From a checkpoint of a small mixture-of-experts model trained on Wikipedia.
Size: width 224, vocabulary 4096, 17.3M parameters.
Experts: 192 clamped SwiGLU neurons an expert, 3 picks a token.
Training: 365M tokens, 8006 steps.
Below are experts of layer 5 (counted from 0) of a mixture-of-experts language model. Rows are named gate (a neuron's input weights, with its number), up (a neuron's input weights, with its number) and show model dimensions 0-223. Each number is 128 + 24 x the weight over its row's rms, rounded and kept within 0 to 255. Numbers have three digits each.
Before each expert's rows: a language model's description of what the expert responds to. This comes from a sample of Wikipedia text that the model never trained on.

# expert 11
What it handles: Prepositions and function words (of, in, to, from, on) plus colons after infobox labels like Established: and pipes in election tables.
gate0:112129115134129149135146139083156128179098148119155155136146136114125144100152106146103123201120131122119118119135129113131155144119131093151110142161117125087174170130101098144101160107201079168112138136166118161101132155134154102105129131116096119118140124136118136117136154125073113141163156135141115136117079094129126142098132177158146112180139071106113139129107118093160124102146158147099150110176085152152108120131094112161141150150155150103150138137124132097136152106120096133117146110134133155160135141115116132105121103096118087153163117160117110135141158118109121114164147087100073124181125125128098115139095146139102131098142169122148125099143129116151170139163
up0:147132104116162136130118134111161132186099107122139145128144134118126141184129128168135112152115132096090085112132142115116106144097127098139102129161128142113172166133138053140127145101131130139155121134137140156138146169112137107143126116146114161113129139149132142123159118166100139147122120123228146104164076085105099089090141162174149121144141085105123103109137135103125109110155166135140149164165140148138118123102084127158118173077154119107120125105157117133137168096111093141121148102102157134136088115146123145127157107129120118127113145138097125142116147122112064131154138093083136128158128157151107142128100135136094125088126132135139143102172149090118142128146
gate1:105105144141151127181143158122112114113137145148158162092117167147144144185146092129121154147093118103139143138091106130077077131146137116125110149130163089093138147152132128128113105074153134119133129144147156167163121136108125165152114121147134111142075142127113147126095110113180115132157122133128109152094112116127102147137154088130150139119066112130164095135114083099138137093138141135103122133165107123113118127103155096135144136171162140127103121115163119071153155182133127157155127132130115103141111106123123094115193115119148154119128104110123113099114168179101142142097153118101141148112138124119147191146113143111159139111090093114101159157106109147150117153135
up1:094122103134085132103175094101113175145097119161115123091121143120123147139134081131136115093131113113126155133130136119100094118108123113138123089140139109129136111165136132085158108108144118101138144104142136073137113143098158120119142115120127122127142120115134119117127131148139137121140160103178125196115135140158133133111100131142182143104132101085134092128098099116087140118157143135096110158145083146147182141130097094142138100140129110107136114124171136090149080099126151111151091144150101089134136136175127141124107120124146116136149141119159061124133097121134147095083159115104149146154098079146135136172168096116156100193112123173135151138086151112139153153107
gate2:099127150112173132101124144108162154159156107141166107111142106107102110122116090131143126121105139126178126156148148113085079162108113156149128123143114118147083080110144124139136102165139150153152130124079094164127131162109148143151110132112141134159137133162190169088117096109108128116138131129133107141101097160146087127134105205119182094131079120108109131127145149134124133134125104100117117160133131106114112110151137110150169124130146174131098149140086131124098103147156129117146159129141123135091092163123197151119137120160137135134143177136128118150152138128083113132107127090134086155121123124109130106150136130159097149105112133148148091091108118133107174144172
up2:080132158146155133084131140135141160122147129100114129094157075101138162117132091166116088128125105092138117147138102127149105128137134182149132118149143164156103105114140111135110169125097097153148106132108094093136156173108136113145121122106132135146105085136171174105167129167096144144130144153109096154141156173119125158114085141137139118117134164084102142163129153123106103173139136126118146163100130097096113139143176125136165113124133138119091127111163103100164120122129156098113127118126105107076136094107140108109145091144158109090129148154119122133121145118076077117112119136091102128143151142128081140142136122163109107126114158131153131103183171130147157099151

# expert 3
What it handles: Second pieces of words starting re-, p-, d-, such as received, pension, disadvantages, plus section headers and coordinate symbols like °N.
gate4:160119122129123143096109110113142129120132140163143118118126127130123122103113147094108117110127180126131135130134117074089104154080115122116115181125109164150120136151134141154141145126150110166148103127127157141135185052119141146128106128082116093138124111143089120164088135127116106066136107107142139128152133141125098094147144126154143116167128100100132156131169106105133106136143124135134125148092118144102149141114123096120114088184114147113126163134136122191153095107125097078152149179120138128149136141114148142140131155114130123167117107119127154159171121121071061134117103127124124109126112166089147111122089141138137130092128098123116104163191162112092161138157
up4:159147132102108129111104111085126144105159115144139121136152134119123126120089144094114115123105160158118116159151134100104110171074165130167097162148143146107141103132136130182120127117129096157147092125131167124100154123126136144111126130138085059170129074111116116168127143107099126113135071117107133120176114148134120078103072137124114102138134120137115154129138121150152121134150123128135140144101175142112150154124142081107149135150096144124119153137123109179150175137112100075117141146136129098099140126079145144122125149116123138143093112117161142160099156142111091139122130110124119135087108127093179135125114109141098169112150158101094126140192146129097128110181
gate5:152155101139116138171107091111150102143123100146117140092117141147116105112160113140142153129111145153085132150130081110109091122128116112083106122148132111129151144139181114132121128158158144140121103156094106160131118104129143083112130105103155179115093156129127141138102103142176165135137102088110147129137100132121133134093119133162100138141091126106168115119119113144140097162103098103135116146160156146145132189090115117096149157150111109117134111058133133138124112114138125152141151127157106105098140136133117130105104114114109121134132141158203102156102126105124145154099128113128122102160105175089060173107117104116117113091141144091105114165141124182081135153142
up5:128176078139152150164095116143186100126115118154113146103135139144089118154153107108126170136087146136123152134084092169151110111128101149079122136177123122133124119097148151144144139166138105141107123144112133129172146129132140102125154164112121182130084149123121150110149116093178167135117139105087140133122113109136139145125105145152147133123119138097190110084151109137116120143109096112164130112165169148134112191082104111115139124144144143124125125088168140112114113114137145133127165136200098117102128120109150106108097110101101123148118131123151081151123117129131136135123134120106116077160113147103086132078118144126120148093141126104110072136110141157101120145135
gate6:104125149160154103144119145145111122131144103135150097179131186130107137126097141119087143100116109139147156199147133140130124128143108157114106126134123166150145117134157097125128118104140099110136136108107135119088155104165158159173139129123086153081125126075144122154161089155147115175125137183117125135115125066121195140139176116138117133119080127120118138130067112111113152121116092083090129151146095117124155095130136106110080159092117120131103143125101106141108142111078102140140125115113137161119123147107130128123131131134115155121133155131140137152073116122126134130083134138137091150128126096165114132090118157166141120133072141096115111134090114156141152107101
up6:131141161170142157121117135162121133123096125168130113184130182120111179092094152101112124127115084122162120164116135153155093150126181140134114157133131163129137124134150115149152109120143118113109185133135105104121166112158144173156125099129070127072109129150144140138144083144108119163140145168103106146115131072110182149145150127141119123133116117134120128127078114090139160096125131121099134143121138121098153141115131089149083140111113152138109145153089119110127129111113114122126150120115161145096141152114136143144120132153130182105164167160162119164074115123137143121112137123092089143108103112132154176134131152132130131112092116075090111145112124153101175138119

# expert 6
What it handles: Verbs is, was, were, been in biography openings, plus inner pieces of names and words such as Myr-r-h, Ma-ver-icks, Territ-or-ial.
gate0:138110145114132120143173179124077174142132085121103107137117132137097115132094130103099133093121106160143134126093118162108136096156164106078143114136134122153152114143141089148146101142126167147161122157150178176112094173111111166153131164157118151093110120124112113126146143106096092122136169139147098129137128132132097155110130117110144131179130096113099129163140136096142132147105118122121158114158160093133098151155121137103096071156124141105142089091133100201092083132134136106112095113185124146135129153122108127146132159170124142122159180130115150110086170134092127137096097128116136159145152117132125135118164126089109123126156114096123128126145123123135145144125
up0:134093136167153139123157133114114156173149157168114136102152175169133107118120107150133126122119138141102125138107109142119073081084157094130158126109151131133106079097128120123167126152168155172163145160138134157171123176129135152113108135156110132084145158116096166129128097120136104092162138121112099119144127165136123149123147141091151113141158097119136117152166153119140120150130099141155169125180105089114112136130095145086116100141147110134128110114127118159209134118127094127083123120118150088118140154128094129138135114124162109108141125123098112080109098149122084122136132099131160127154108141142089116117134154121077108160128105121171143133164116140100155124163
gate1:101137149158147119140134128124109166088114118154089116114086092100128144131098155133153094123111095101162128114113105138131115130142165086107134161170142137099125136139078116115143133156078137127090129103130120130092112126096095140151134137145134147130130129138171097108128128150133114110084119172117114146166097116140142147128126063133165108117167112142118083157162144123165205131129141097120100096147080148090105092111119176104152093114178136128127075143156146083153167124122136145104135149170132164103137151101136122078117133142121118123145119134101099140177128153125152137123144134151148133118139106083135073156146107164116123160111122138103119122133131126143117144107
up1:146118127169126154127149117093129141107092125153091130109142109142115139127066162138153139163110127106162140118147086126100127130111089065131133142152117123119116138128131099109142120166110115116106100130116100138128113110112098126120151151118132180171124124138156158102131151102178153160117137127104136123143147128125135148138175065097122137153173104119125090148168123135137171160117161100132134121129100107123148125137107130129124111111171146144111062150112158136146117145118113148116125126135114131137119190120168132117077165203113106126100110120097131164173152118106158121165115147121154101120141125102129115152171121133118128172104123137098070121144174129129125113066
gate2:134102124140156127112123142113108121127129131169166148099163151146157115144150096119130149161138153152156116083101145121132087166151167106129132146126151127157069142170122111137146138119104161115149103162097147091162078092097100166182134166143104116147070114099121144116152145121117166162183106114155133135141159116146143148130095168151112139139144115140118147124148120162136123093149116119113103135110184081115123108090073160153114124135142138106103148135112145150122145151124126122080095150124150148132122162119154146146164108163103111105099125140132116170109177118140161122064141146156142143086155176132136130116153109147122121152126093118094135126148123128129115116114
up2:128099109115134115122132154116092135134141111150165139089190134122164131144137085137155154128159128164138115086090149099124070140106143120139149136107161113131129144190122118145136081109114175114136105144122172132137148130117083153122125137158146115135131130039124094097140135143119130185152118138164158168144140114151141118108141147151100129135135147147121150145124113180118138111142119124103110174113165094133131136083135153161076154155125122069082120130113122112139139132140151134126132128116140134154142145080105124130094121130099115101104119179154142176134121111129142130112165145171113127109138156149116123122132136110102097145097086094112091084141144136138120088102

# expert 8
What it handles: Word pieces in biology and taxonomy text, like cardiomyoc-y-te, hypoc-ot-yl and genus names, plus Genus lines and species authority fields.
gate0:124174142135106131132100104147115106104144159143119138156176100147153107100121112145148119114172088148126118126083119130127136159149161106143143119136081120121089114109186159121137154092129157166120088101158132077121113114108188131119124106115101134115076128133132146113130117122118153124089123108130128147164092148131127157150104148122133103167136083093113171109108099133078146118110112122145104149124075132115106118145106121113124177096146108133137160120159086176093127153113131086101114135176112133150142148106128118126113107188086173125170099162127105119121150163131092163155093132125132107108133087099119106098110114153132112158129157124106090127106135129129126122122
up0:128162151125152108147157086124145144096144178160140184132154129131140114106125126141159150108160120172119107116137112157132161102162137147144158121118091148100122133099156132119099167107129125112105110118158116103075129115109140070105108112112094129134102120148138144114126114087109146158100155175118134145134083163148153109136176135141109122153143088111107124133097124101100127122091112134116124156154118146172121132139137153115154177108144122116112139093182108128116162161154111128118127135134131120155073119108127077134122134187110186119164117095137131136134198083129124113155113142128131164119119104099119154109140087134115132118119153156120122142141173147079120113173
gate1:125123144148149132134135121135123146135104145095115131118138125174119132127116112087117124123139152099133127086141082100131154135106141113120120106145147136154103156131077142103115123134133103148122119159122175118062107117061111123133120124108107125139133116161165074155109144163128100137113156074086144141131129084146123093093140096150129106122091136104149129165160137123111098143096132133149101151142096112105131152097116130122128108087172112155147123145091112051140178146123126087149150161162180118137117112117122118108133145135148135130120129125094099150103118120129094153165142111144111166154107104188181094095092106132118140139091092136141108097158148122148152151151
up1:134125085138136130095131097143150132135088114133136098097117126105124127123092169150134134134125142159140154104119083105145132109095094074094133128127142107102092096121107160137132103127163130138139138118139177188082161111100161126116151144136157113125146151066125173121085163166116120117135143115138161097088158168130156090088112159149152124132113154106141139113156133122122124184107101130148085101114088128087144132162098108130133082101159130134131156115141107134088151169133131155113164120122116141114147108145116121134118082119122145149169180096106140160121153133131148083130103155139133147102101139094191127141136143114118173140120127131118125113145128115092098148144
gate2:122128099171119091150087126138125136144051133182158140149109148095124133125146145165134102103138145077130114091152141101108121100136115171118118122161140168101120126161134082117107160145142124149149174119133124124169085143114129149128170117120106167140139126110169145129140103139125103141148094133110131158145140129139151133158164137108098132133139131138115076162125124158131150136154138142133130120109119098125119116142101161160092136164130132144116139111147112198131095096126163142150114130145102109101117165110084102149103142137086130142083138097132112078116184114105152108104097112119165120132132115135115071152120100100095139129122100090143155121127164117124154174169
up2:104083124104165129129129167157142133148104164132133159117107114098129153125124095159182092145135109128140134124130146093132095114145108158135074130127118133136158096134140131143111164107099163170151144121121120148186059148121136125120146151144103164133132151121142126126126098138086089144112122153102139105127123169107090125125155149101117141108139116142129116157148128132137105151145112127139117112134151123108130147154107133167129103153167121123130134089118126136115126120089147140152136091128103112117146179112084094104137132119114147107135151090096159090103149087096138154135143098129157103135105101144064046134077072109104108139109091101123108155139160119112171162154

# expert 13
What it handles: Word pieces inside place and proper names, like Sussex, Isles, Lithuania, Presidency, and tokens like t, sh, North, South, States.
gate2:140154160126131103132147120122149142119125142174142126101157154134083187089142115135089126133121119107182142183117116151116171137187119152113136177119140144103159103132124099164134159096116124116102133098173065153143124132122146096127179135163142079090143132115152117098140122131099127156134145112129151086161163118088101147100138113122096187111153148136123074119128138087105127138102098116152128117118144139136111107150145083118149099100138150118100140103087100155097120172102176113137150137125117094134092167136145094117140125158131126143118127119146123125148128136083112134140122165156121117103099109089097119097151146134134133133106136104117165112100131128161108138110
up2:129120095129186146131152080100167091125098154138120119069168201097100151140125132164112147151108125116143144154111104125145172121134118129127123119109120123145158115157102109143128116148119167172145125092131119143088138081086160155129194116099128133131155142121155149106145086137116175129116173119187127108165127129086136150132145146109123136135089156133110090125145121072085126122101111096157125089141130116119132113123123144101127164128167138135087114147125090127156112178115119126160137143123069137141081122110115131107143132132114142128137083120139147126117145096115108130109136093164144152125106113126121118115134085138106092135126120100067128137144097133136110124138
gate3:186168137124173142103112146140116125136124120143109112066098083127134083166157122119138106130142124110094105139134120118145131111162168155145097128116139115144149117151137136093119156112145090148129158135115128183135116157120104135114107190113173126124104092128146130141141129155133157144141142143093148108128184110126096135116109113136138128104164152109128136123102044105161138142092115091128144102124136139134103165110148148159134116161162109142129121164127124098163107106128118152088139116104140139134113097120177113101132139132129152120092170131114139098150114082116105123150189126093169099087096133116105144123165107093097098118127173151144159129147122129127173149145
up3:167178124112204118102129147140135123122099147132156157101119091141135052137160104106142119128139153110134130123144142109116150130126167132135114136116139116153160106127108143102099155122144136124119141177113107178118093126083087132127108150094166133124122083178136147173144128142153131179139134123124142119153140156115134151091152123150158098167137140121114122119149076078150136119125119106122140108111115133115128175145132124109129143180154118101130139113095096100152115128124136154084106161109129157166112081098148132086149139124132117148143176127138141132154129088129130132102186138107167131103117097131172158119153091077108088116112174127131125124142134123154147133140
gate4:152119066110117162119097164138104147116116092123189113134122131130159108110132118115144129114100149108102139159141174144130105151102141143103099144141115111121103131117097126162150168114110110119144098089115081170113144128157165149137110128131118139153165100155112153078087107143152157126188154135126130141107142106179142153111136114139136093130151144138099102133154145131144126108152148140139138107081137141128139137150135144106150147138146154115103137180082111171113126141073127133126088134119184127155118115126091115173127122107147106089134092145123116168109150145144113112136128146161138098135147125112104123115155071044149123103134095127119122142103141147150129152179
up4:123147113145115144177104120136143158121129132170144121108157075118161164182120160158186115151160115136107121094129097154152104151097125090122124142123134108113130112124116102153138084094096194154111090116105064130136129171124132131120130135105111120146110093156124145094141140152174157140144148141177103104101121103091125090095136115156162163137146126135111159148106160128149145123186131162108134116120146179136111167135100114147119158136121098126095158127100104136127096111120123134156096183105184115115119133138157109153136092103114112130138114121099115112118125116147115118106095147194153132155146168121168114113141129094133135135136104150125125130140143121137125163146

# expert 0
What it handles: Second piece of proper names and foreign words after a capital initial like M, K, G, as in M-i-haela, M-ak-ati, G-ord-on.
gate2:126129082131141099107094114091152115122142129103131087124116179136145127110146155111119165123123121111145133148160114111115156130123168111140127107144140091150131092103135190149101158113119150156170133101091117100134128159130141093102111149110109171155133102072153144152109134111099152128133146123133110117112104142101110119141086079103160099089128128119126078085112104152147155099117080110126132119099160146172124118148136146164113104127143137149139136080176160089108100140145091145125106125151155098133146131079165111110171111110163119096136161094068119115154144116125147128164127136163150159105127122128143119116116147126134098110133112099168103168102114175119120137155
up2:096162085156156118123093078087146099120128136101117095127100168141135140111143166093115164141133121117144086168169129108111128123145155093134134096132147123143103112096127163163093102122119142175150122109110126106113129130139150106118095141097116150153146098093138154134097124119106165140134128126119105126122114145138144151104093093108143083102148104096132075092120113123124131118114119130119136118093182145161161106112129134139099102119153121176112113104167126102124102167133091176105080119117117115134159134094177105117142120109158148074157184084095135153145139154124137140143107133169120131110146121134129144116106123164157116145105107073170094152126152152125119119154
gate3:142151128098108141135104114173111145109159110129092097126111147138155150161111127159133153103127129129102123164114141121147167119122125117110129094134152114157192094129122159130169171141151103141155108112124128136155125125142148135171070119109145146166142095148118164145112137122115112160151128148129105107105134124169127101146156096122122148173116135149111077127056129108162101151189153091114128153130121144116087134122085102095109135117117121145083106145166131128153121172150142118142159144170135148121122159134163121086121144114131145153094113114100065158117157112147118129105135172100137116149165121146128113118103130184105162133153130097161139171136100121091158128137
up3:137147128098111153124077131156124146128139111117123090129099168136131151157117136127107120117108120105104146147097147109149140123092148097116137111156149111132186109114114152125131147133131103156134111104108125113190131125140152100145086166103128113136148106148125141147101178135125113184165119152132124097140096108142147083151155114111109138139120119125101090165039136104148143146186127097137130159134119137145087157109131119085102136104138123156094095140127104151190102150129148116132142131132125124120161146147174112102141130134140147153100086120114052179145153123148132106106111159126135124110160137138115142115090113177132155125162131104132144171150111108089151135157
gate4:109152133165129099099158095150081148149143154150123124151116127076142124160097140151099115149141144112144124087135110179149134085124101143175174116116147144121131112149122119157130149081131112136157116129172099117167141091091126153121134133107134088115126114118142148130110134101149132155181096123110171098124111119121104145114146147125150114160119128119151097083139184167173106133148131164065114068132099121104166151116177100138163137169114130147147136102101141139163120158131126122160130117138128171115112131100142138128137136098119106120147142116167109124162129162128127142133143152129136166169101181130090122163147140129110118147154117145177141146113104109121149111174
up4:149134154158147133112134119162107124156116158132144122162113157085142145141132160159091125152112145136146152114154120154138170084091121176154148146128172139155117120162118091148164138092153107130135137109141134143156147128122110146126118131112141112106125108104143125103162143134129140180135123151131167109136096115136111141133175143140136120141108138134128108094149188183167114146135096181081104092119117170088156177115163143155163143162116149131140120088091159101167145124136128134169120119117130165115119139127113151112123140103142119116127153122162143133143148157131124151145150146153113094152080193173124108169139173125126106136139132144173175140104117098149153120172

# expert 7
What it handles: Sentence punctuation and joining words: commas, periods, and, or, but, parentheses, and table cell separators in running text and tables.
gate2:129137121142111128117131093183142138140102119119118104126131139134164136151148118129129087081127128123086128174175134145150168120156195121093154100147107135118152096138132189127130137135101123168190093144127146123114153099102130137116128137112180112155137116127157107094128144145148138112159158132140131166133082120145154176095133108114114106146156112148172101151128121095117129115185095127140141136133144141097120093106156149125126163133125128099123132092150079115108119152125123148148094101136113136142126127125128139117195146115170099139164124136154167119130094151172134135130148118150077133180127152102114138131140131149164106105151141162104155106097164159084144156147
up2:124121113150168119151129116137131140132140135118113122130133144118154128137142105110110122133113145108141143173166136133147177149139169108090137110141105139117119108119166175129131136129125139131151089152112158129121129113120138115092152104100144100123139130154151143124161149112134142128149120128143143132108066106161117166082153101087095111192149130116160109108157148115111160113173109131174144116119145106097103110091167129150129134161154109157099119098171102107135136146134123158147078091105129104114120136122141149103177151099138078153156126109122173075141103123141184157155147084147084128143144114077097091105141134152151091120125139124090120071110180137116119153150
gate3:109124148154102161133124172147150161115123136171125166150126155072127119115122150117129094133130169149122143084108135151126113154150126145133111123145132137143143153132196133092138122140172141101178154139167100130109115146167142150101116122112136111170141114159093116111091120155124144133124096092168133101149106103137131152111154161154120111080104126097124162128124124099153134126118109110121086149112085137117098117084131104130122122153147127157130146122120089144135079153102141179066113140129128141163133119086107130145156113105117138120196139192137117148176121158124136105113129152104112121093179123113126160137160154130126092101078119128114116107102158137160115133106
up3:125146114116102184154129148108159168135148121116184125121154111080136115141124154115107111141124203132114144120123127126125112116125132155134098108176091142125139100148154166118128124164156157117147115121151134119124069161124142151141128147116153099160114092120121118122101157157089144142149143099165130100146139169167140136114144158159107117150135158119103162137117153112129115139119119174124104189123118131123128144072164150126109145133142157179155108092114139170132102174117122144118075144078116105128103117109103116153120132111092140152161095143115138128189102133097138154132177144091130102098134131122144170073153136110121114133131126159086150105156128117131122140147
gate4:133119147154131144077171114120134105140133102142150132098103154098111139109108137113156135128132147117130194121133133144126074095130139146118142125171133115111097099128094132109106098140130108064127161095153109115147148115128104084156147159126132105180089103127120135127140141149125153106180160119123137156111103119149125136136116131178150124098124125147131132143157159102126113152087124136107118129130143105140130168084176165137158154138122170111165087082124142137099116141127138094130139104150067102136104131128129143113144077121106122090108133116099120127110140120134133114052083131137133130180138151156152144131111125167179141096122111113162083153144123092082134153130
up4:108125143153147144131109147141119152129129149108120127112120125121091127147120126101172097175132127131107148170178133145114136101113153137141105135170125101115143114130104145117095105144104140100151170128144138144161170090131167144169161178107092092170116165125142152099147144153133140127140173145108106167142112118155119094131086133140154144088134146205139121134188183120104086150136145127143120162144156099132137142083187147115148140136107146167131149103126131169120137152127159112156152094128102111123146159136148115099132074126136126123081161118118144140121155132119091099071111161126136154160148149143102122092108109124156108133109119117166099149145120121140147129146

# expert 4
What it handles: Table pipes, dashes and colons in sports and infobox listings, plus had, has, were, won and finish in season summaries.
gate10:128104137129144116130085128139096132119113124083117166125133106161148129080136105134141110087138124165119156124131137150137120146086126131127138107121115100101148147157171139124128219122149106094159148154129098063092097099108150120110131170108122138151142148112083087138146106081152153123140126108138121110137121134161128173135150128118159150122109114168118115129099090132140166074140118119128128140157121135118122095157093140125127106128149097151140144139103167110125092083117105091096150153139122095178103152107070143085111157109157102132145136154127161159154130132138115108110147115144156169130156146131090109125130094148130134120186151111142131170128103154115132140087
up10:142132088121100120158118156152112146104147120096128161098134131198123123123125130126136152116134128120114113129123147152128082102144135155111175105143121122149144135148208137128106153091157120120135079149180152057140107109104125127102139123086124166134098112115120129112113108101135116137092137138113101133145134105123093168159119120157145120098155151156114118112091121116110158101130149088110100152126130135135090105152079142133117107153118140132141145156130158146130106116098130102101152114157143149147092120127125134083140094121086117155125134096102209161146164125130097099142142144132121140087153132138067096103113114158130155125193164110128163097142122123116152130132
gate11:184122164147108102120119189130164106167123097123108135151151120142097149146128115113104131134158144103152175103081170109094107148126112136097161138144180114132109127125181144159177145100103117118135110134126065082116158163120122105123136118111074134123099077114139103128139138126135134131122139144116126113128160131129144129146128096151200153094154088174121129180117115081089141120121085133118120134138132157135160111114128118129130149115157136171121132160162139117148144136131138095120121137092111118171147132120146125088132104107145147141141140133136180093135137134123097141105121152160141113159114089129141134121155117146116109119145118083161110167101136066127093133139
up11:139130168164106126118157139132191112156104105134096146133118125136126117142134114130138108202169091129101123112109145119130128132094102123121137137134161084147112157150163133127133128126107137087105108169152108086137169164144127116152135120146097187153084096126109122152140169105151122110106184118100094119147177128110151132132137120121151164087119113094115146163101119139089128120093098145134110131148132159120156132095113143120109151125140135149144123114121103089119141152086127105125098157076158128163188122093170142089135097117120131153107143135121145118104139110129126189134098154150162127121114050147119128090121153131149102162137114108114108143109153121109133136131
gate12:123132162129122096140135105098084083044144141139150124130158191097120110149128094121106130121145159112130084130128158141155111154120101146130148107138151112158120091189100134108137139064145149078145098116099126100129184143102148147122128122155125138148095153145108147142101108127133162129098155144105127163111139115150122172103141136145116143161142121101136148170122113109100078138125151101146138136130120152111126142157117136130120183114113138108142142115123148125128067104100114121131146084141126128111088071109134132136122099105132107142172109097101110153121141127106127186122104125133140122169162104096123165110106096152130117103139157094133127178129104138162118131132
up12:150124172138121110126119081061099109108123121114116129122111121105119124146133061122115119148121153131121122141136124123132159139103103146152157133138141141159161115189113158128116145105125170122129093129089112122142177149108142133129135086122143139200117108150111133141110114145123192130150120105111130140125125095151108145118154111106118111118136102122144109182177168119141073104118130104137115154127121114114156126125085145134091110123166098128089160097133140145121085131114115123157147114104090146156102087109121145131147102123113063119119195105153098117134098146137101159137113125129133162126153136101146164146129136119139168129150164097131123144115162169174143100078